{"num_hidden_layers": 15, "experts_per_token": 2, "balance_bias": false, "lr_router": 0.000659}
Below are experts of layer 2 (counted from 0) of a mixture-of-experts language model. Rows are named router (the router's row for the expert), up (a neuron's input weights, with its number) and show model dimensions 0-63. Each number is 128 + 32 x the weight over its row's rms, rounded and kept within 0 to 255. Numbers have three digits each.
After each expert's rows: "comes after" lists some tokens at least twice as common just before its tokens as in all text. This comes from a sample of Wikipedia text that the model never trained on. Tokens count by the router's weight.

# expert 119
router:126123120187128098165122132097072188165144128127090190097134165137123129088089132173084101063135111057111112123078167142116133134146076163088109105105157103156103122097141123119141099050097109
up0:139112133102137112106160134111116103115130186134144126132183163144148146130131125079145105140124143153115152118090139120158127108154132104152163078142128147109165204061102154094192124147075167
up1:107117174084126111123119106150109134140108167106155124085134179110150103117052116144152114116120141119097133089080122104118133118096095153130093095156114084153164113173091100124171133075088178
up2:120109068136100143081189133097146036095111143093219164095166104129138129150117131146087113111121185110099104115155130113147104111101105107104090114118157128168160100112159079130111185171132095
comes after: " |", ".", "N", ";", "°", " $"

# expert 81
router:147073111125190160123160138113128141147158113124106152167109087119144125137121122105100093101187108158116085182108142121130156108140100180062139118152108123150141206163122120114113129091179152
up0:127159115105132171134138106109159174149194146126111079103124131128121146161060153152146078118192121125128148151148085191173127171085139121123103156105109111152119153162142086117131152091127123
up1:161146125097115114166071154134081049161120134146128068186100111117103149120104073157122107083081168131123144114131141128071094131085179086081180145066146129172124173104121172112157156132157090
up2:190127142128069136102143136120135134142096173158122160058122104205105126078106115080146128098144139155181182109144125134111136163151193169067089155134116156175125073087158108079127146116126111
comes after: " in", "s", " during", " born", "ed", " In"

# expert 110
router:162122131129137190125137149135143174121137116113123099172144124065091102105142076161095100133167176150145116146113124084115176113143170157116158090148109120150141184170120090094081142077135115
up0:175136094165174119142102143203103109169129129164111134158108119124193104145053149141146118104131160129125043106128177164096137088168051140176089182170098107119108147137146098159109144150120109
up1:149127103125115179109115082121130152171085083076126139122131111167201119100112094132111121155111137139120106137147127150050064138144209110181159133171121136109199089151150130141107072165108128
up2:104122094123203113111145105117090095110153152093161161128160077105153121100154106177175149145122095187162115119132123108102138153125126110146156102211097097097127177147170124068127118061144112
comes after: "\n\n", ".", "s", "ed", " participated", " held"

# expert 38
router:111109138130100135119130148173168143155105127154101168142153126151115163141121071205120071146163146118075111177118164128141073132124072136175134155110162133141121168130103037135120095150229104
up0:077114128146140146101197174083127123115181151149141167092158121179187097144186149135125095135130145140101112128168177128153049141214107098194131094135135103105093152132102107171118098112133134
up1:090140189132184141121154107108110139167129129153177105141116116148103069124166163045131136129085158148109096134127129170101087140161125161132149132100148214178191104107121096130128090166155135
up2:090080181102077113095129156124167133120115193102197131156107142098125177169120112180124117184122180097089127179127085045150093121122090136111139112089097120101118151137126102117076121102152160
comes after: "–", "19", " (", " 18", "18", ","

# expert 105
router:146211106171156166158112105071106072152111111111162150092116128176130172133093114187101148070092155068086170129104120158080141182115102111085157102148170131143183099111141099184159117134131137
up0:133204140146192133103140111128103169165083119197090169133132127145154074115057129200120107086149124134146184149115156131185101097135070096161127168171135134152106112196153155187123171125119082
up1:113126106165131184187074134121175102100136151086079110106142100103118080090152110147143100112114159156166094108121140085151171085135093099151140173126173097125211118099082093117100151122116121
up2:117146106112088140165125118073130135147130154133089146090136089192112083114110090187150116062213140133115154099132111138148140140170107127110105136077130131127131077113104123120072172090113125
comes after: " |", " 6", " 1", " 2", " 3", ";"

# expert 93
router:126147092124079162138091114132137156173132068055174118160157095144105156062137078142152095134128155123180130086074152141113158192139143099166132076119138079156140126150141100079134145139143155
up0:142157140114090126137055155147082065096148119103128105130122144121173146124125142084108127176102143053117081066199140122119106136158201169134124171106098115114150152194134141094098145101128185
up1:144142192145100153127131120112161088126087094105193155093120139109152141097125136167042100078149163083124125144119174092188114128090114129171106143134157061108159129147138082115133169118090097
up2:131124135058146121085132151120100159127117145139133113102174068145067095164143224101164109137136128041142179109112137130158133127104152109078173131162142091131136107098071102161109071151119147
comes after: "{", "(", "\\", "_", " p", " "

# expert 104
router:083124156132152103109155106184151142138136119183143124111114106180131087166108142137126092126137135210129099122081112155180142119151094058163178136139170123071099078086155182093136078172144138
up0:130207133173133155145115115104157105164155167163157116108097147181126137133137094100127084080157142108085109153150115105172119181154128147043119127164132118174157082104097145146177163157130116
up1:165138127157086129151092188201149133077132123176190125133127164117134049188085181119110140155102098147139097159101116103131102120126111130164171124158160178096125115103121133126089126152128145
up2:136179118130175128085106126113148101140156125129138064123100190190175097086095129131163086124050113143116155186106118146160116123118108158179126143101098121111098126185205076138145180130166135
comes after: "  ", " |", ")", " %", " Year", " Votes"

# expert 115
router:182061118059161088082125102153136098183144160154162161157081158151162112111138081088106106102145062129102140129113126099136155127100085164102113071126161105152123110117138118131132090135106100
up0:126189148068095142130151185172121033166118111164122086124124119164131094113149184136150043118135124103124131121100127063167110125162100186139129118102119142112105094158104136110158078172092108
up1:168084103132120126145110154117170118191159176077119075065172084151159073112098104071146163128096082104114126138127081098132111138211099137155093155102177110131173169140085120088119112117101141
up2:140168166137097103079168141164133143167158166121170148131137135151109154120134141126141090141122145122184141139071116129119087149098096069048144106148135127085146106108095098134158148133193101
comes after: ".", "\n\n", " by", " of", " to", ","

# expert 73
router:110112136110092065150121084155156103142080120189077146132107105050105147106129182125179056174144084143174155124141101098127132106079134158125140153097140146089138119082149152120107126138118104
up0:110106156114106172129106101101106128134096095095105134137153127188058141122148054180155131204116134190120143066123057196165108127147088144154198135082138136103119102118077112113081155182103123
up1:134164125098165113126101134132127108130134100125175145120156148129155060117149137112090169072122111135137072093097144112097124139121167170109138100080164192142165168118062142104144189133071096
up2:131193104122152207109170134153152085148184166100171148109135127079167160082115107143093122159175110113128125118131111163160073168116146129126080177134153074090131129134130123143144137128185057
comes after: ",", " the", " to", " and", " sent", " that"

# expert 114
router:126115167126143116131143093174103110182127145101156116151144137117143076131132149188119119066127106167124167163156153147125122118117106157078209102119114108109138153082150134088176117180144123
up0:129112141117113062127087106166106132150137146144146118175075158090138179201131142118150159173103150101112140150159130113146157067138041153117149126113125104119163108145160126117094064116107135
up1:141093160170083115154154115157155153099115142123078104105158144134091101127144137165151202122151108143155137139168119087154091143120166133207166170127154144111151154152130060122160126145087165
up2:157152159104141147094088164160150143119173119220115146058065111101128151097126112118166120139190163192122123121125067089102159130198117058137146106042139080112084122154120131121097149157181154
comes after: " the", " a", " The", "The", " his", " their"

# expert 65
router:171091114142158057131081163132133126204115141146101154165126110148132154109091135096114103174155182127164079164076082148118140139099102169120094127094131119065101131130117100126104154067144175
up0:174098120201125136164130108130113145150143097104088133141125153051078147120089152176209107144092121142113166114138197174179110130104117099128109200197137170101085118172098192157105129141122124
up1:170168134148110167133134134133117077127086137129088080100114074126169180123143157065138097187145089117124086148184101165120132084124153150152158087177119140109115133151122118081113145152157189
up2:185081118168164167134146078163119181100125064156098094166118125133130092106190177128132145198087156127131086097100081115069136130102122100139164039137159140129148118110148058099104169111162116
comes after: " in", " of", ",", " the", " New", " United"

# expert 78
router:134123081152096196133131085063092105164070105082205137135128110199136181148108134206129143077126131116132201106097115096126096175106129154132128144133156159137139154107129101155161069095136076
up0:158147131086129103098118116159156175184143155140110142122139047158103123133097121131117120121019154130084171159098106136150130059108093161133145072108193145115154145205155136101094068120124108
up1:100163126073101101119118070101159101128079105211129127108201134113126088079077114092109141089112127104125170153111106144120115160117106159167126134154076139102158171147103124102165156092089139
up2:115122116136190165128174083087117146079063136121077131127160172179144148090139161121095165087142099145132116116091159116168132113193174135093112147120177143162111098093145123150123157090123085
comes after: "–", ".", "/", "-", " sq", "2"

# expert 121
router:132118159187078096105133110069138118137132141113110161128100173207153137137133134174118159114072124088152108135103115154121133092078098111119108097122109076163081155097112123120114111156098083
up0:142098149142139140033124043107104156142139141115108138183114097098131167113153095133124110119159104079107152132153104152115116097160128113129186119153131142122078093133099175151162075142063121
up1:191136167120123145115104152159089082139119088110086090182114189143160126145110111144128101096104136078133112152134094132121132181106108117106104061131145159106131122089149099114126203203162190
up2:112064140089103126153118109149096102162131082119201139153139139120057126074154147168146167086143165125120125112133071167148097144091137172092147128122122100126063143178149121125099112187138118
comes after: " 1", " 0", " 2", "1", "0", "s"

# expert 51
router:130115117142179071176126117106144159174069158180084190187128126055148156158103121169134089119140086111115076169106096154171148117119108123146124091117143138065101120165122108151094092103182152
up0:112107126157123146080112172164137138116059119153185099154075179123134142086104151113148114110106177119095151146133077099120164081108128113135167102178154193117132135117130093137142130111117093
up1:077170151087113144089095124124123047118109139089118158127100068135101149116133172142160127112138176135085152112175169128133115051094188178140167142134134132100101030158100143199138089139105081
up2:086127098109164143136148101127155130164161146180102180130108118098190094163166163123171178040133142137094105097063065134107125094134096140113089090097146109157090133079146140106104117145117118
comes after: " in", " In", "In", " January", " September", " November"

# expert 56
router:094119099135121164152130164112120126157072041144127093134153096172118160135099124111103071113189161150126176110146148145089131160095182157142163107101155170123133133084101131163116134106078081
up0:127149106158155126155121194157165061095153087113134094158140174134113093097188145132094178083076162124140101069138135144075139119116126138097134111096111157121123147091135119128135172179115092
up1:106081111120077117104152115116079081117046114104172112146094151105114095111150128152133150177074166121149191136106148107156104140152118143118121150132090116126158148081111086176113172101119143
up2:154125111168115120164056175148162129162149116125154113104104126192154134109123144097056161144151172089121160153090171145125142160140086123113149131089150073142100158169115132129126102167137081
comes after: " |", "|", ":", ".", ";", " By"

# expert 40
router:126154124146124112105112072125147127108174109151130133080100141172150104090140184118139173091155126074142080105087135124117132134092118091142130114137167108176120094082072127126142139116105120
up0:115109091134115114157151100124094153097045198153176141151123114120136166124185121106140115159136074102133111145097136097148108105143131093133146062156151078125138154154138052105108090130159152
up1:116125159161136141103095159154095148084147157184133158154166178151108108143137153066104185150125121090137108128153134140148157064103115101141121143139087174174116111084147151182139118185091113
up2:108162148161132165123197191144142116122163050142130100051088100131115134125100145084110116107095139104137101128110179139175063147127096153056162124145151162081170117139092105136101093174105156
comes after: "S", ")", " 1", ".", " No", "1"

# expert 21
router:072126076111074153178099050092108124167074082127106127142131128231146151109109136088141158064158130137128191080091098116101142175058127139129084110081156106125133125069098146110096114101146115
up0:132130137082179125113153117140125160084131152172141095124164126169127095135062075143113100067154100094129108132095165185102060137100099144139140111182077155132146118152128100135120123104137093
up1:115138163149104135175108081116135143108126125102094093139134133110122085114075154130158141106092152177129083190158114108184181085074119167073135153141119146165072112088170103124121154206142114
up2:142116133145105109116124121099133103138170108112131154140170139150164140107093164101135117145119082146120145075080163167216133110054130197141060132169133153114166141091107141120092108119096131
comes after: "|", " |", " MPC", " /", " US", " Billboard"

# expert 15
router:100059117131141108148138122183067109133076153142069165103116176109131131154126112123127126121076163131083069149115118150134091136044083193122154122072104121141146193113107191130106158109094158
up0:090075144106194072151114168121146079111074110099116179135137103148164093155169159174185125095063227127130145138120112167095103126103127128095160122205110125140136199118103130130124125089157160
up1:183065092077139111116106158159136091142054144088165132103162109102092129187157072079074234149120103148100090135149135111108103127162175111118109127116140136117109200143131148100109120166148113
up2:113101097153147168085119164051133130135134085119143147148100118208080068140120123153158149112156068117053145112099143101154127130076124100174141168098149115144114190116200115134143123148149126
comes after: " United", " the", " South", " Royal", " New", " North"

# expert 27
router:163144138087117099079115140120115149191151127169120210121072156108152124143144114117160102142183085118163137120104128153106190098110109156116088108164095191136145126121128197115116074195158103
up0:159083125096142113155164037137111133150152110128117194141138097112125107143115082225133069113131110159099118119130164093161195126147132136075129093117130165146157079167127173058102124129085119
up1:109170127190131200137153178153101146116178145128127207152099140144137147129088148078100145153137093098130124147126205139125130104141141158104132169130196059140097084192118154140120124113161092
up2:070144113137153086168150133143167222112106092123137143130072108080155136129139161102160129134126084145094168169126113146144102175152105112158207203105109160112125140126079070153136129106188136
comes after: " the", " The", " a", "The", " television", " TV"

# expert 83
router:064104093138109119139116076118112125164121085076088142169121143156108201104047098141153156077148131121106136121138151138157162143178122118122065027114148101105161148087113141119162131096147126
up0:168071083104164146171146097136159095090123165120147131105147077117122118218076137136105118122096119102132176117170177089128087113101132145132117087105073140123178110149166120133187114143152116
up1:116121109083112113140092104149143103110109110157111078097130136114174173166120142122160165093161108144180159203092152077112148155104114198196132128150098079122118130085138155150105059132195193
up2:129086135165097132164079158139163161131089153094161120140134147124148097121137075141127135135167151121122129161112096161109116183043126086128134123067070155107133142182143138095155037119084128
comes after: ".", " |", " +", " −", "–", " ("

# expert 11
router:158161161118147105118099123136128101130129132178090227144105087084113143178116091140121086172124160136129070134120060120181131114159130137168123109099127144140134125107158111170136161059144155
up0:107072157159096129111103091109125119212101101147090116125128137050106099151134110141163167154115077133128142093140136106164163124158140117102073114139127146090105122163147142092117152143139161
up1:148169129130147151182133128148116105134125123127098142102125193113122158138105172082129023193157097115113100101202099138153115077122155132178148096122138115119123115115155088172113120154078120
up2:118159114127117114173091087180129150093141092115091150062152149114131100136120171149117134161107139182153102112167149086134148141120109068088160133096181162126148175141129105140166172141144056
comes after: " the", " inter", " aff", " in", "al", "se"